config = dict(
    n_layer=13,
    d_model=448,
    n_experts=4,
    experts_per_token=1,
    d_expert=544,
    d_shared_expert=0,
    activation='swiglu',
    moe_layers=[1, 2, 3, 4, 5, 6, 7, 8, 9, 10, 11, 12],
    router_score='softmax',
    normalize_top_k=False,
    routed_scale=1.0,
    balance_loss=0.0144,
    balance_bias=False,
    router_noise=0.3,
    router_logit_norm=1.0,
    router_bias=True,
    init_std_router=0.0323,
    lr_router=0.000269,
    n_head=7,
    n_kv_head=1,
    head_dim=64,
    vocab_size=8192,
    norm='rmsnorm',
    norm_place='pre',
    norm_eps=1e-06,
    positions='rope',
    rope_base=10000.0,
    rope_fraction=1.0,
    qk_norm=False,
    attn_scale=0.125,
    tie_embeddings=False,
    parallel_block=False,
    init='uniform',
    init_std_qkv=0.0212,
    init_std_o=0.0212,
    init_std_up=0.0212,
    init_std_down=0.0,
    optimizer='ademamix',
    lr=0.000264,
    lr_mult_qkv=0.4,
    lr_mult_o=0.754,
    beta1=0.9,
    lr_head=0.00561,
    grad_clip=1.0,
    warmup_steps=578,
    schedule='wsd',
    decay_fraction=1.0,
    decay_shape='sqrt',
    final_lr_fraction=0.0,
    batch_tokens=[32768, 65536, 131072],
    seq_len=1024,
    doc_mask=False,
    train_tokens=419800000,
    steps=5667,
    dataset='wikipedia_en',
)
Below are experts of layer 7 (counted from 0) of a mixture-of-experts language model. Rows are named router (the router's row for the expert), gate (a neuron's input weights, with its number), up (a neuron's input weights, with its number), down (a neuron's output weights, with its number) and show model dimensions 56-111. Each number is 500 + 50 x the weight over its row's rms, rounded and kept within 0 to 999. Numbers have three digits each.
Before each expert's rows: "mostly gets" lists some tokens that are sent to it at least half of the time. This comes from a sample of Wikipedia text that the model never trained on.

# expert 1
mostly gets: " re", "–", " ", " U", " Le", " km"
router:605499566511507474495471507481488585532434532519561482460438523555400474435419520526435506466541573524486540565465479539549543476470585507561575560428449546580499537405
gate0:452477453464511482456540508440586516503559510471410501473512586582446494535381430469586427548511557510559439483465471644449424520499545535507525506426564529511509509580
up0:536562511514554448444473478515507592513604422421516480523494465557528416436508445487565537457478564560504468502444490512508522557522480399443604474515490436528405545536
down0:465519557531399484452545478531496564548486478445527407461462551523429525528406531388413507513440411454479486445527418438459504594482537556543507576532438491502574521489
gate1:518490516491481445533464391518454530529524581435579451418509590562446463537506523585533559549552559489491487444454479447461470480494600426517594530474541445543481575568
up1:510518541435539519526529465485513540544464493413437542490507485481542472462500466418605507548478450553486520586498453373501590466535396445481429441545441582491456521479
down1:480397549469474427563529491480544506590518494552405511516456561562466445501554510464502537506609486508522459484556432592388491508476504539510438531482566633526446584493
gate2:492454546481518534499431459489572488573500509496518492488511559479469466383524553499496530460462443504422552569532479469497500533499494501461507490654461486509500630490
up2:512594563577479476517467513499482444513475448580598481531510517421487474528470525511488479402546570509409501500556489523448458483529650576579525519544413459545444546529
down2:463470481507593543524542588464410550479459536432522460560488443515552523477545495438494489466439491479501443461475481565516545474470401455448518505446497486424530415508
gate3:521448506509518495548503512407612385436523557474471510509495543481417487558453540510538552539453503520575474506573502513470539448473537503478419439525560532433502434490
up3:358552474442532606542479462589437519540488480493489567548528536492541522496489495515450521510589528390524540507513446403556512527452461513389500542541475471502572580495
down3:458469469424535520488519526501430403441493479477466509480439527541497420465470399587546435556465479512420528539545506527436565492513471490469432448506496502416584487441
gate4:510499477523456522445418513454591442444539455400440557505557518489496463436433471473587480548502468529496477533523524523516568505480506504540577568507499473548517512462
up4:469474551570538506558438489453532540481416521483547523443486468459460518497486484574535425502474553579472553523571472533556493425461495554486464534579590519498418430504
down4:472477479444518547523525464492449499446489426443506496509447514522581577475507486499414554529514484465433511462428457561497532533547547495478549434493454619465541487580
gate5:521432487542564475399440488494460541545462483488507505571498466467404409583488523415441540513487579480468438553409502572436568408432569495464538495551511586586500497459
up5:524402512472461449452535507513479478583471472491420611458450534497471544492430553549584501462567483464520511451454537528565448405544567484595474463513625483489517468376
down5:346521412533485477452507502581446489515458538568452392461532492430473489571479429418590511522470522494489482464501499490440517436462470525463483531492587473506597433478
gate6:563522480461543400517531424499490426431563424466550551540429575523501523415479457458411471420549525466500462502498452541525462619453553537473480555510527473592437463594
up6:515470530499487530506498508513516602516469546539425537597547526475553575465526439506547453539550466401461487457406511564512502430435513395374488528451511568465460516524
down6:545485511536496503479465418414502519515452529433492470522532539500516539479554410564501564517544480593575514548558462476407479536485486402524456459570554508630453499525
gate7:538506533377505533509529533564396466437574416467485512613539466581590448376515488488522383459459518486505537432578444477515539430557604502457488536543542568583472563434
up7:592437485415447449485525529464468470468502442536474547578495487438519405480550494455587471538467520579522495445415481582491548463492540512535479552442411516487438511506
down7:604561415486505505482510613529530496557567520431462486502517473477512525376514576485430414484559503498479492525474599586521456553466505471552450514616479470503483451634
gate8:507529544476459472573503481467493549480524512448472508492537526459483514518515560493490486479563490526531452427547513507449500589464510505497502464506573406490559454412
up8:396490496444449518546489561488463517457525541432567570511557510544478519555451507512532528463446522518480505527453475594490458553401400561534493444463507507393381458576
down8:463510482550430424512509487441507498485539537614450548523437486505513526487468566476513496465539504569598600453520505538448540580522476524484600536541553460578412442425
gate9:550541412579500539478462443452470449530571506512445490487544507527482550481564437492592450453451485472544517469473530542553489495499536425507463517440430543501433496537
up9:496479494476546508524551546618497392456470491461607604522479534478626492521476540598451435508487537497487422514535553573449513385503436459496532555436541486459500484557
down9:587500500510582486531505517377476498562464524488483475592426535520536530423548563511524428465508511513571489473540397600443526539506519475465569493489485515535570520524
gate10:419515502434522483447568389524513537447459510503466422482438540487499508519424526481525479426417423482465529452505421401498513514593575455497597497531417507557545493486
up10:492544532462472547506461418489516608559540546480425552575490556371366473534511526502480427430452592475467498483457453454492535529495517478499502498539447661574538500487
down10:510470460538465481512598508452523452443576494544453551478451527537585540457527493539467482496445522426550485566564550513471535450487473528484490554437478346527459438527
gate11:524510477543378515493528497461397498370500474444438507578539510479448435502458432496524548528510454519604518505526435545439534495603506512494520516524465551557477634446
up11:510534643538479557446426427510471470481545583588469475455573499444426575523568582527528573468565469542545572509500503480492533520468465465606504506551467567495610503591
down11:407565507586388543512468474560430513560482516420453476454569465530597521545521446509494538438533523559542493617470444423554537479453552442453512552463501534451533509452
gate12:534580547503530562540516591523455551499566446424412531474438598504501495526495524533451456464539500475554474537517429495565442538483546587520486482481516487487521448408
up12:460546507409496593512399450496520528529482465470492455490522509540534482424463444499419418476442518601484495500570464493519495567471480455475444520603474542435501485465
down12:523554509522589458553525581458551477479446390491486503477588474554496508470411537489579451541412577537506461597579503461489470485392561543463511521543431515552571451452
gate13:491564558581470576489521574429532474448568460453394459527544551553476484475486501612445572517497540494520483456523466631528505455504466531556595544520495465519559476570
up13:631562478452457460410509497464604546478449423531508575543473439459479545566554523528509582555448532451503498447523417462532578507521451466419486570504478501503472493447
down13:502405514442519523503509406488461525510469572474557459425546399474466467449447515458466476489488563472488499490584530377419428514425537442402535528553390477524553470487
gate14:567530591522492520552437557468442483524602542516486623488587437462471481412472497432505467550536406519484500483545471541546615509479438491492485458442442441388473455532
up14:492485469488516517522553544474477437470405544470567508466533513487410605546540456436532505514459476478477528466436473477525513512455551565571315497397490514452512377470
down14:448511557555443483480579514537491590496558508512427442565569524418580460463498493545497504532518575600419548541424548431502493508508520509494506493465570513540515590442
gate15:533463494413518513563523483492496490384540441534434480542502442551394476565461447403507503517490566473523512491479497501553555531567524471563568475503411495529480606447
up15:539531469465462469437535470600556536483506444547462584419547590628615464524485444504489505562432517497480451449533518447543546486552459497546560539502523471425470610526
down15:507563495554530465496486419558479488461503558493563472530459410416490436560555543479449476508497483588491390457544468509484609547528519507526541523495504425479529432546
gate16:509471516490510474514575430521523509522470448562389498556488542488456448560507518411568489467526537536474483465511419531509390545551637474430493519501501521529456473532
up16:402531477455489431382553523415481445531388489470503540508391440462578488459459609463480453482519542528515457548474506501507566465506526442527495520525573464449529459467
down16:443401385421585491571600577467463487492433351421519519501476490480382451532462479488532522438522568351551519527499488579510542484545407521464450618468499474506535527445
gate17:490504552535534441512496492407489515547536443443421503480517542502513538519551533483567494505448563533530459535467506502421525484503441543444557531451528455594471433521
up17:552514456543498468394463455580430448517507477501512597515510575495539451406580495495434505487464496457482485478515527551505485415603504413573454480532458487546497566535
down17:565509540523435517499536461568465462492519414446547495502495546420539414493526525558483503618497558457562424534489572432423534418573551525496575470515516469460514501585

# expert 0
mostly gets: " to", " \"", "et", "y", " between", " life"
router:519504487467503516516468547577527481513391549434566469432521408534568504510456494465437518564568418444437492550435594413501465389477490468492561549499496513494432514546
gate0:445442403441572449577538517548545495550452504515517509511497427526432447419425528464488514460499497527500553450484425478489564431536441513491502524499500474581497508489
up0:606548485479463556548527528433428406529480542460498424596528483535510546449544449364447479488502495511543534469478483502554493461480556428500445469535493554557533488499
down0:487560586544483503511549483493437471546517512603539474543492518494566564457538470495528524524451516514504412495520574497461583569495466533491460445497518479549374439435
gate1:524576447560515485535564440443539480502603438441561575445456422570453459532414425525434536576553497432510530516523433462609411439570559486397399531419529517466539527466
up1:500449574558568466466495552545451505481394485509480471511515528388445482471520517412426471386551511490507594452439561444495573599434412513588550496559616526499567535568
down1:499460456528566536520503555473546500508424467434453467503525531467485548508513378463408514459480544448526603517547481514516544601453467567478439536505499445564486438408
gate2:436461491496486499441482496554499372430466505510466542509523517469566502519544512512535410458469652467427519485451449452391482439506480495549583512566547525534452519470
up2:547576508571535571560447525469525427457491559470508498542524504567569422556508530559449392492458531526565470524468414495429459472464460589634544488591556536507408477455
down2:538509527499432488465444567552450577400470515517431471483457533516468586546511450519494389482561524410496460496482560522523528554489570552501455455509474444522558478562
gate3:533493444491456487550441546495450454499500514532585448478456503466484437525468442464442464449534464521512522478463542480363514599476440582488539534489517598586457532521
up3:509526531444394520552483434483423558515538579473546526568537542584538517469479453463433492475508471499461421517513531488566458620490563433480461532491568488407451461511
down3:519456492496487398521506513445493521538435491541409391345434559537485518546494566526438546537486513474553562527539497588437533444579509478553533484428514705507554552483
gate4:486528408552491554480580443583424436567487495481512630425511530444504489497541638558492501491583476504479551508438495492519516425539462497535541530533476517473529481549
up4:517526612445547544585533489518418521439529520446417503550472524453491505492540386571587482432547464448456494501540508475511471547512524463445540496507444344601548499534
down4:450433474486373504524493448498556544460478501607421501484445509450478564430549521521393462497384516465519552522505462513494522425518533499487451483523422510497450559455
gate5:477535484483599561556522507423487461503485486509578450515508513451454458563453448530441518513552460457562553542448501466428498452494406466618526509518433495549501480568
up5:448552453591416480422485456504476484478583494548473556528538486521516488423524430489405558501533527560493573524560432474464575559560538442398472463519503551583419532431
down5:531489486537404504482479536571508506497459498545439556531587515540529561518520434456526538455558519434510569467425540418507461494536515494381647480433530359529509451537
gate6:527558494550565493518416488550534458501508528546422521460471527485488509468476564458518471542448476568519537541445455590501420507415601466480599527511507480429511506492
up6:569557443606505447436505537498464507425528511544454529482557397517559447556476557583512380602487579528528521530448448416584453559536538595460501449511450463507508501489
down6:528517555465446489577540464509441530502490593469535487496499534514361528454519465461474494431481496428503422445503472498459524538602482486513520542472507505491461414532
gate7:507494439532453421535531481533501492480406504471456456491469525587600512482462455452560525498530474494543565427508465513508441468439581465469515499480477533541492519532
up7:427408560469470518432489500490508447527516541480477405465480456498546486539468543463469520430547534564609580477470491570386519567576524477504533485514577480559438544492
down7:559517557550511479518575530516558477498388461463432546552429613510589469521516526509527465533581427452551537516552447497564420411455530510515596468526480485524539463427
gate8:538501479453470556510550372569483518589592463535461436493543489500511571593526506539569427514484478461442514509503530447519476523451524494539524441467408547414540540531
up8:534476516417407450493512477439530477396450466473581520427596549380411533540495571522562511548499557444495463556409426480470445473575504441555457456473510556445491419577
down8:518595375540480428495538503526430470480478551442565485482464490486561529495478481557530497496463500404531445497507591480445401538494511493507555451582543422582435580537
gate9:493448523561508581522543527538460507509529518472452546442591448467396496408495431536519528462431491470519553529526411558590514409466497465483525600505449547452509545412
up9:410502470572455508427586491554419484525575509443459538447567429563412514455459579503597580568495526449534505460533435519469505468493551530412436531478526552558442459446
down9:527533476471466469516512453501455510485551570480498451560451461546463463503519487473560442494579472500393439517553508491546532473524473522438485547446533513390474503506
gate10:465572469474425564505444489463505440515492554527586571587461521480547442445429572363450466486483520468426498506490556569438587509437447601407363429459588532522514489552
up10:537516456571589578526482485486409504509490507430429511419523493511542502565492519519526464538395444555476517561532492464493518412467396457526548502429542610454446484506
down10:442483568459523543522499539583485433567569510547510524653584460479582524548434501428577522554506439468458440496541575484452448477605551494467508478460509489432552509475
gate11:491544513467437533542498475463542482579500495532362585550477499519538475506467548573422492483531494500439461494498479485527530509553439522521509571525565520563480446472
up11:459506444461523581491472572415492512545511554554466471496573496485450487412420495534475501469570556540514559503602474495559455439504463429560503455576499476485537523550
down11:536575517469506613521478425444493429566530526497437470628558535526517534596562493546479500582502492523527403489558622506434503438470473391460462445420574599467480482516
gate12:482488489482482489568598505504552478470444502495482543450473512578502542437474518519423502440447552441466565419524473502518542559640397461459449527483502504540522475556
up12:494495536593495583394502464492493537587433616540459526469471599590506543568468501498575527435554528449526491526532530519541473491505468570468521530457441473471562432495
down12:507603468477498516507574509556537642440588470456477541478552504478532553522458476476540547462516568429437434403430503560530499592467520558459449465492563521564471503574
gate13:515531465471484455526459460424492439529511393501511475556606543515489438500496519398514447567563532549521404434496473475492390452488510556574496500609458519594606580624
up13:527501631461484542529436541572445500464602480495424483454604494454479521478459369594513464531507534556493516589461515527506452501477489404481561506526519461465386509407
down13:584503499434500472500605555465597526542570439478515520506578439468462499593455566455430457526509445516459357463425531541451546454423554473556499501468536567537445561541
gate14:430437488512459455450583609459484463496514404448432394544592462559474553552443514443519455584526402513444408514425501550413445512583483529438503505524548488559479522503
up14:568583443558568574555599431400440610539513531540493477558514455524508449438379485495518497519496505460555563481518503438559555531469533415390528528467446536566561580502
down14:466526491571496430365437582524507452465506530396507504485598582437506533516524544470496478570569534473499526419478490488403519567475586512529499496527557508470641443465
gate15:385458403504463478547426517472461556507530518494547449582483507548427580528467485459572415473563444513423480505529559430546547474494609491498494517547463531599554495501
up15:489471564472526427539454540442546528480506529517613509415473502463503506443581451519426536443450549550535467500499544529567530554466429564488469405454429555562527573511
down15:437446426495481431455515508513406412399467593437458585523446553460578552485497524528481405487465509497547514490558496570453466524431448432516448487508577447499490497561
gate16:529437503460452463465618447517522434505602515490575436488462612561493507533535474511405544503513450471485437438430588463433525574494469537496492454533593552439515497556
up16:556538471430433529440479501505473588522478513491487530515537461533481495501529465442441538532402550464520388489450498488450542477455563477540530550457499512434510539528
down16:533460417508477524483528531572462482482555525519503485522534490545526455454531532544506365603437528431494516450548555576513425536516466431536393567579459565559484437458
gate17:520432520429519617483530495504538479535521502564611488394617509420512433500585495553529525485483420568521502390449466458509448457467553470446448452525563486466523473553
up17:488501515402504547491438467409443533382571450495511437552526448557441580497431507469481506523422509527478447483592491515508478484544541497557453408523494500519417515585
down17:563555488522560539444519449577437446531542463612488417529586535434512462418545552469533506452599542549517445564550535446496405592510577584441594498535507473507479478565

# expert 3
mostly gets: " and", " that", " which", " who", " but", " used"
router:515469495557457541544513449514451536543514458419564502502571420488463482484445529574563504555391494455465525464490535515492489493487494535535429489469551436529438464494
gate0:509375492548403404434485516567492493571533507552510521526441540507557516516533552549435530484538557464550434417500456475432450530530499514535531460486432532467498607546
up0:483465538472515488507467500452616416578627572574452409550523486568469530513583533550532481500458487475377533408414494476471533468638388504506463393437460575467511395520
down0:552602484460478499585468514480486426522505540448519475508464506377485475536644471524527467510554534556521467512464344476528467455504426465542474498524519349504551569561
gate1:571430515522462459418524397492476565479492519507542560475566491549425447445454493468509533432421430517478586526522434554499570528475513480469493477611508514505560544468
up1:441458501424470498540446429479519415508505530523512472497478420533475395582559482505510501503500388407462485468462541533465541653512425492446565592481538396518418484491
down1:520475555504522495551464430546440458547519534476492419461472492539522503538539478522522442463445490412524572476545566526602537509526498452504493430576471364448443425521
gate2:523500419378461437503537529529525522586513426502501369488508500590502518445483597523470482521521486518453483525564530454486490535510528514589464504486557555485557428505
up2:522501607494628448537508493567532546588420500488503533452424485407503551467591494429632536515454454497469437547419416568569527480424531428411510505475477468443481614527
down2:475478525389570427543520521465517550570502571475486449454538575536579487550447470574479550415539540489450468461509569495428503540504567575515505575475534422453551520476
gate3:483542619555466548475452606541457465549490492508444440512549574483497551444501495538518462435512536491518530537489490466524577454509493453578592519491492476431581453528
up3:496429556469459573600523579525547495518499515436506494462530538511522511539612519412513509475530529515404556552481491483528524550433561580432548483433609561553492423503
down3:434517403524572487445571506475490454471558555413498443415489523456501565393549412614534496470539504504430437536568476528564436479593531495524403511492530512493555568523
gate4:521530577507560557520543503567405478512492486493475518413461500471472511489446526471462493407503537545464452547551479592589454499504550485454473608509485581488447591461
up4:499526532601501410490528484556526428517498487498549507475419544469488448553451490448480444511526482480497475560530513487471565433518539529506415557481529477468503545509
down4:453432615426461525563462565433498407511448492493499443521483508528561457623547534559447431406475511512499547495495535581454470550466476492510475533449507453516551544486
gate5:499504460412582556523562415457513450445555475518469508550542540524496473475426365381628534472513498474421462472555491418467593489507492501460582516456508536529442450468
up5:511499512600466536540535477597475488520481514512525477477546529440512511564474562576518412497430437544556529465524531488535437532446531484555467491498438465524559542554
down5:493455540489424441468535519553585506451479463588466496509486526477524504560379496503487440591412430394572465472497446473540547687580544530509531463502495434510521552494
gate6:537551525574542489502608525568550592337456507476414477468487487626490487497545453427515549523466507519554512563548572650523570416547513592458537558460569589539480487367
up6:525435519496449517496510477521488438388526357535526542556480482544468527563454509497456472502525546531461535549575545482431426572561527487370466529506487517448360492445
down6:480470481379437576530484475455395441472472525556438496490464575495550457527518574542498422454545422390532554354467548527518525460570484487610539539451473608494588486517
gate7:541531483593537496447453476494449541528483466642508519477501541405552503411556501575401539561445515481472482540615472599525564493547538500514492610499526589529584529513
up7:430575538511569508480501449488429505575632552560541588579496457422471504546548469463545434546549443531531477530562498515450590547517497533510454580495566500476543531543
down7:434483517430571490518554578579507536494444511504492471458496540591553480471533468459448526459517518462452457506549433510554402495468424438535532478467522531534488658413
gate8:459420601477552549420498459539508526472605444540489582470492624462429509614531409536521447463537508492391476450578580568414579500483442520444549509624524493547562526480
up8:415446538498463560512647478492528593483519467540499520564502481544489454490398484486444460524515545500601526528567424431602433529576510456455475554511580508426435425513
down8:557454498604438407424417412490507510507519457561389511548450532533465486539499625528524507533602527576465576539517553450423395484505463521414467466583567548565528549387
gate9:555487501451431499531489468533506533524569512429455524505562501558400449505465502562541471502492515577576362452609547474429482572618445551463511430446476471499380466463
up9:516429480504514459565550523482498448535494570473491562485553514572475501462465460457478505496497494595458575529436465400554589527471560457442475479489520501531457540493
down9:510629445447469545474382515504517492541578517414520518462534513541485525501470499478453497516491521410545466534507511502479585492472570453502454478478572508410506465513
gate10:538519522512448479464533452545538439474432538467504491519496461610468444549506612448459527526564512498549570493508424514493447480518486477530474476586493458460427563538
up10:483507476489471497495601458516471461517468475440464505567581416582518504577529572504527517437471497509625539498444461595459541479484428481541433489483406445473555535469
down10:500498482514565577545535526444458548474447543431530419436487435486548543483526461459502485522433474506561431591523541580588600586479551551540501446437534456553437562474
gate11:407551479478392529461454417429495538478546495542548509454467509515541476567468543531475434451484506480459476410527515515535506478402455596458564555490506490478544459497
up11:522489547506517469386475388464606589472449554581525452523521489514446566498442510539526485493505468507464536583473446512517453497478574509538483465508449575616576489549
down11:489492470511474493581602535550437446532451530458515507482466527523501501543535516448459516448563418534534430486490548454483509476444500435456464533489613417444534512434
gate12:440420522564530476487492466491581541511520589487428512536546500573494498478488510541474507463559515481524528511573496468533593568498445518432588525560494414515517453466
up12:568544524422494549511561416535441447533478596456535518518562509552483483434513447535488458428479525564573388502441409441547530573522528570536454570568474468487466510401
down12:459559538485482649472446457508386440562502532473418510525470440542520473595551468517567507444522555500442467520502562494454536544524477508452364386562547527616384532571
gate13:567493520462495397463469572381503561560571593554432444536439533438454532520537583450446486522472633508488436552562508400515523483492451459439582502551409480540542423458
up13:437507485472501619500477544512541457620528559462553406388535547458480485489381527559383515500449532471469421548545491447534419583533548544390475433457592497455541489545
down13:536501498541471526520529492513504431446602439507524547549440499445456478541573448444532531437411553538481505473570466525453506634594533505528440538387497482499465558540
gate14:588472509493512478550482453494560454492462490484551442628562522486560634481483497514501419499533535438536536426464383429514429422386518419460484523484510478497474489472
up14:382568504519397457446446472496519574511463510505564552513554514532515527494452434537477488404485498385558503548413466429473563465484463516471533586407528547394507539478
down14:556518467423455467554531495528550551479405535463578475478531444450535430489433488563546536599512527626496483549583538550548500551501559534440438437528519394532501562414
gate15:531529502505535514537405591450516511533472505423504504591513455535552526481470545499495533379449530545530487477525530525446461433417464509542573566395394554502504461549
up15:480377630491566570554487524538583383474442543497494549470556555491458453517567531469463479554452476516459450473415530450598485572483530499508486504596513508583454504589
down15:601435546539412481522510505509553540504479542549550455479492484549575563447506548547512437491508458555453557515438508489561529456476424535511570485555516513519392530464
gate16:483486516444542439530559583552484498542492559525446469465500463553421482461586409505514480349599435457524573488512518546531523462590457432496540523471491464499509499431
up16:544463551515598503493468531501540516469391486566507442540514580401514483518465497500506524448517423462456493479463398405488590567438370505490549551548538489475458561498
down16:543514484382513532463417478515526467528521434568522500508498562519535440501456534494534509497569415579516523562504548425434546448511601612474477499504510523545560523544
gate17:550463443502466557536453503484379560528588351554511524434513563499522498429405391496467472509455427528520482551415434572433454528483591380495571466505459475443631497459
up17:473507482536472559538398546391437485547576423533535604500460523449548458440478511477485457538505515464388577480584461480420515489452496540457527521462469541468474480591
down17:472510467525494460480498472476501592400465492548476492497582562527568527515579467473493531519540484461526507445545493496507402527539484479493476479569521579412492533498

# expert 2
mostly gets: " |", ",", ":", "|", "8", "9"
router:527524532473507535430540385413465511557565492496485515533525465476533481443573408549496484559486525583452548423579487504570476452436468527458517509470564473473481579448
gate0:614377554480594473404456518555476467508450454501388492511439539476426448540467516441560517433519492473513482439405491488524463497526460411446584435558525487502482522506
up0:501451523517557570477547443458502526509549510438529547609526457476479534523417530505579418534510556396552438487597539495536494561457558422513480455492590469521364563564
down0:470527523473566507536418490513579431567490601440447532473448452568532553513434419471469503528477565504546491472583544497410447572493395497483539447545515556559503505562
gate1:421553427390504558516506465458482475494468586455478515536582582539548594503507527521430433497488491483470533488418492461462507551519534524493500463496459470463497508496
up1:525488506521450552469556441550459487445524648497540563526501498445447521579470532482457499531510434516535486451483498521516462518589526552517455445423515489511437483478
down1:442511479507535477508521509544475427513541529402524500417465560575599547629513573513578503488523552560529544519557426512534527536481467477481498422495518503435451577576
gate2:482473518404573467511521556490477498561500478475535597553479481571448494574476545464426499505591427555520502484541460413453503485549573545452493558581480530472439540562
up2:471506451403571425439456503500509458539482556470390525494481458533470550563466564441387476542544543555573551536498515560529452553496540572493510474567430406437435593519
down2:487540431546477530475510542463513523497444529520474516583500516513506512563412376339538572582558513497542502500540472476495466427545613454552479517494456489521528482572
gate3:492513553422394549538522492562551500533528479547435473512457458571475388450547441528500436513427536559513492417512416422518426500508532484551399469525443568577393490585
up3:504424563483507481482547555561526600595494476523472513499432443443476577518471472529526504444571540534459399531445598459510536474587526526443525556512559523565381483448
down3:517545422558488514562451525485503529530462577501542512549487541430587455449458472533539517548508446491461515517541426546505456448530524449536435554470572517589539404522
gate4:609456504507518463487446507502459605537433511515515444539476546493526431530425545498489561540507474554449558533406505496490546359552617466450415491545488535476485583457
up4:480461538469469473403458472559476467503565472500490602476499552555511549424594532526542428561487445558565449520520527501459456502553495555463462569495430433553496488471
down4:450411541491552504496526570517474486533474507536478555534545536508378427542485521452508461492535627529526519453411428506566573448497485475486468489511465498400539490469
gate5:458487527475451472555489480584553452631465457590429506435484508539524512566565469522520429531535477394418492444541579548523499497498496563506547462531395508491513527546
up5:428497527492412398465513526519611559485552488630572474479422570462461474579559543475408459617555438382484526481515506488517457521533599495459493462462417485485416479355
down5:528537507535505414571440445347451606532595460564549418555570556538497571471521584606465555474392450563520523507498566509479473551464492499523522479572574440506413522448
gate6:408603528680505437588461600488483486426492481530512602505529471421529386491527533537550511420515537587462514575536458531516560485476494525519556521490496510517565478490
up6:489492571504449533571461576454532541589586487455408457548504444527501478481501462445421446499510459512435585548510458479555399532615509461444501543548511496515634487495
down6:445518556495577504570593585483543451540503496484495434482597459464514498477510502479463565523547548543469443518509467663514477424495632503465495656600470402561495494551
gate7:480475503501504505531432526478443533498455548495559540481560509597520500501485531397511420529423452567467473511402511548428576555461403448567451491537449478527472616518
up7:553518479485492541483483416514470511478475464541473441514438545570423489593544441573451461556503512529643549578573519513497404440500487500502543557401543477482489519544
down7:512446456413490517489520504499506489541556495454508393543385456558518492614475490452531521663532520517446441478569480393474504403475440500532455570454544396421482515516
gate8:487445490628453579557479492527521556590470510508440614496534483587459454514433459490507511498519510495505580547460547589483562549426545539553527589551451541507567426427
up8:573436480562446458521475470482441451496492426534446478556352611431526546482546530518464525512529561494513405558447511515558503465528445509521459426550556506471497517571
down8:509532553507473363539565468447571510429494448538473444511454504495535563555471544561492495494554516524492352449522424490503502520526503471457490467481497507531475465490
gate9:467520572492496467593485473597502514554547483485570620489495640548496478554395483520502447547537568440576551519584476483501422527480527513410529500577549481440574534478
up9:601422409416482528485502505497491574513516608515524536518502430583540446487474447490383544543466521527466498529514495433472537546450591563501448550490453476523425494462
down9:552456491489553420428451494535536533523439397520454483524512456511449564525445381432571577595484553474478485410498533479528438445533476516456443510569524453541500527473
gate10:486414503326479451489574542511468498552544401446492584556476576476476585489464534496543593417464519525599468549462585463489482490599456472491467537491459468502509502494
up10:528448464476538508502495496514528454481434475414560495525453449434493496468491499460491528578493561505452484531561509549461444428443514504551547429401490521489505552454
down10:547561511458452448433508533515541473523492540608574514589539442510442488579431441481446543473544566480406461578490436531494585569502488590460502450504514550476479551515
gate11:540574401476509506566517475497521500508471584514490571537617442577453460483462455517567451553495557503543435467451504567493431516525427500521509473509468557452574569493
up11:476544423518474490503567466469525510500419551565523577513593482550501534492402498527502583510519492501573457468502465454499531501482482587526544445531460543454515402489
down11:416476553543489452535405547475491467559446490578440510531500526443435536498471607446405454445553521422530464500474515431569504510484488555459511535535529381586425461468
gate12:520464537454593464560522498521497529499535503483488485531487538462549495451441511577506425481424467510510602588515572490469492555548529509486445540469443489523564533577
up12:471432428534548546419531480531475570491459385519618456501477523426474549386512426510539453604476492549525494485540572533498457396458566406490521515509434528561545652507
down12:448545473576472526482496535571494441440498503556591610529588400380456512550513452464499519530431535578546457412503450486508529421525576482534451513424465464536555351525
gate13:486511565636468521544460508401407531484485536468528496483411415510520507511463513425526410461569484496492522506580504487459570446521440490519498540540566551527513437557
up13:477489496421550554460495457584591493372444499518473471558585565510494587411541507562424432446480468491597431533393444556576483497467468470485554525446532460478591504539
down13:559540558537437527526510442559504455490572443452469479543474469503507530576582475557490591520480546544550532440447468481567567521526547431485498538526554499407557389474
gate14:564422562523456500504449494448392435437407395454535481469476557434501558486437490540455500502515466435542549473543565632438460532513563499465450449458497570413395511497
up14:520434423475559553520488581619483594458530593483477561496534471616512420406590440546489598445473538444464503524477524430448482416544389431487432516458609430482580535543
down14:521525462499546532487401565518442469503494591539402624441465507495450466505517490498516563486533469498522440501616423553431544501520564474467574575468532464419528534504
gate15:526464510545502564514512471419428504518480520527440466492438460470449547551390433464479413467550503499483537473436492550506638522430536519527489469528537607499408493535
up15:508501431521540450637516569438436452500459476511469451525496439441547440426461437473599452451483468449449514518540594514507564479522478503435492481454608552450456512541
down15:595498482502447496501464497498447482532445468440422461485550593552550477418461483546441524552491513478638410468437498436533462489429473486435501546550450523536481494456
gate16:524468488567560490480489511418515502476456452487519527496486595436443539460458453497564438583479569520535605431405562537436420496410543503447493483503553484501459520646
up16:518540471560532538520509482507452477518496447465532464491473568526509505497556457396505479420556486463518389386474566493572516480552518571516522437582460431563498475540
down16:617508466537527560510470576551494452554492475472522556580523432555466526590433486561543537524429486567530509491453410370423498436532538469484422533553470613550489441475
gate17:510421542528494445521513509448489438601470507482562628531575517515481488488556451543484510482468499503513493479503563499427526607462534578530505464407526498446411500475
up17:460573508505516568518478407510563539490493440526462557523389460632461437443440596408446509564569544548478498467481451490523388543433485504525568507563547498465544474440
down17:509452446476448493448539468565598461491469521480461557522444547542501502511376472471493511514601484412474501503491552450426480517469489547598521535489559488506600544490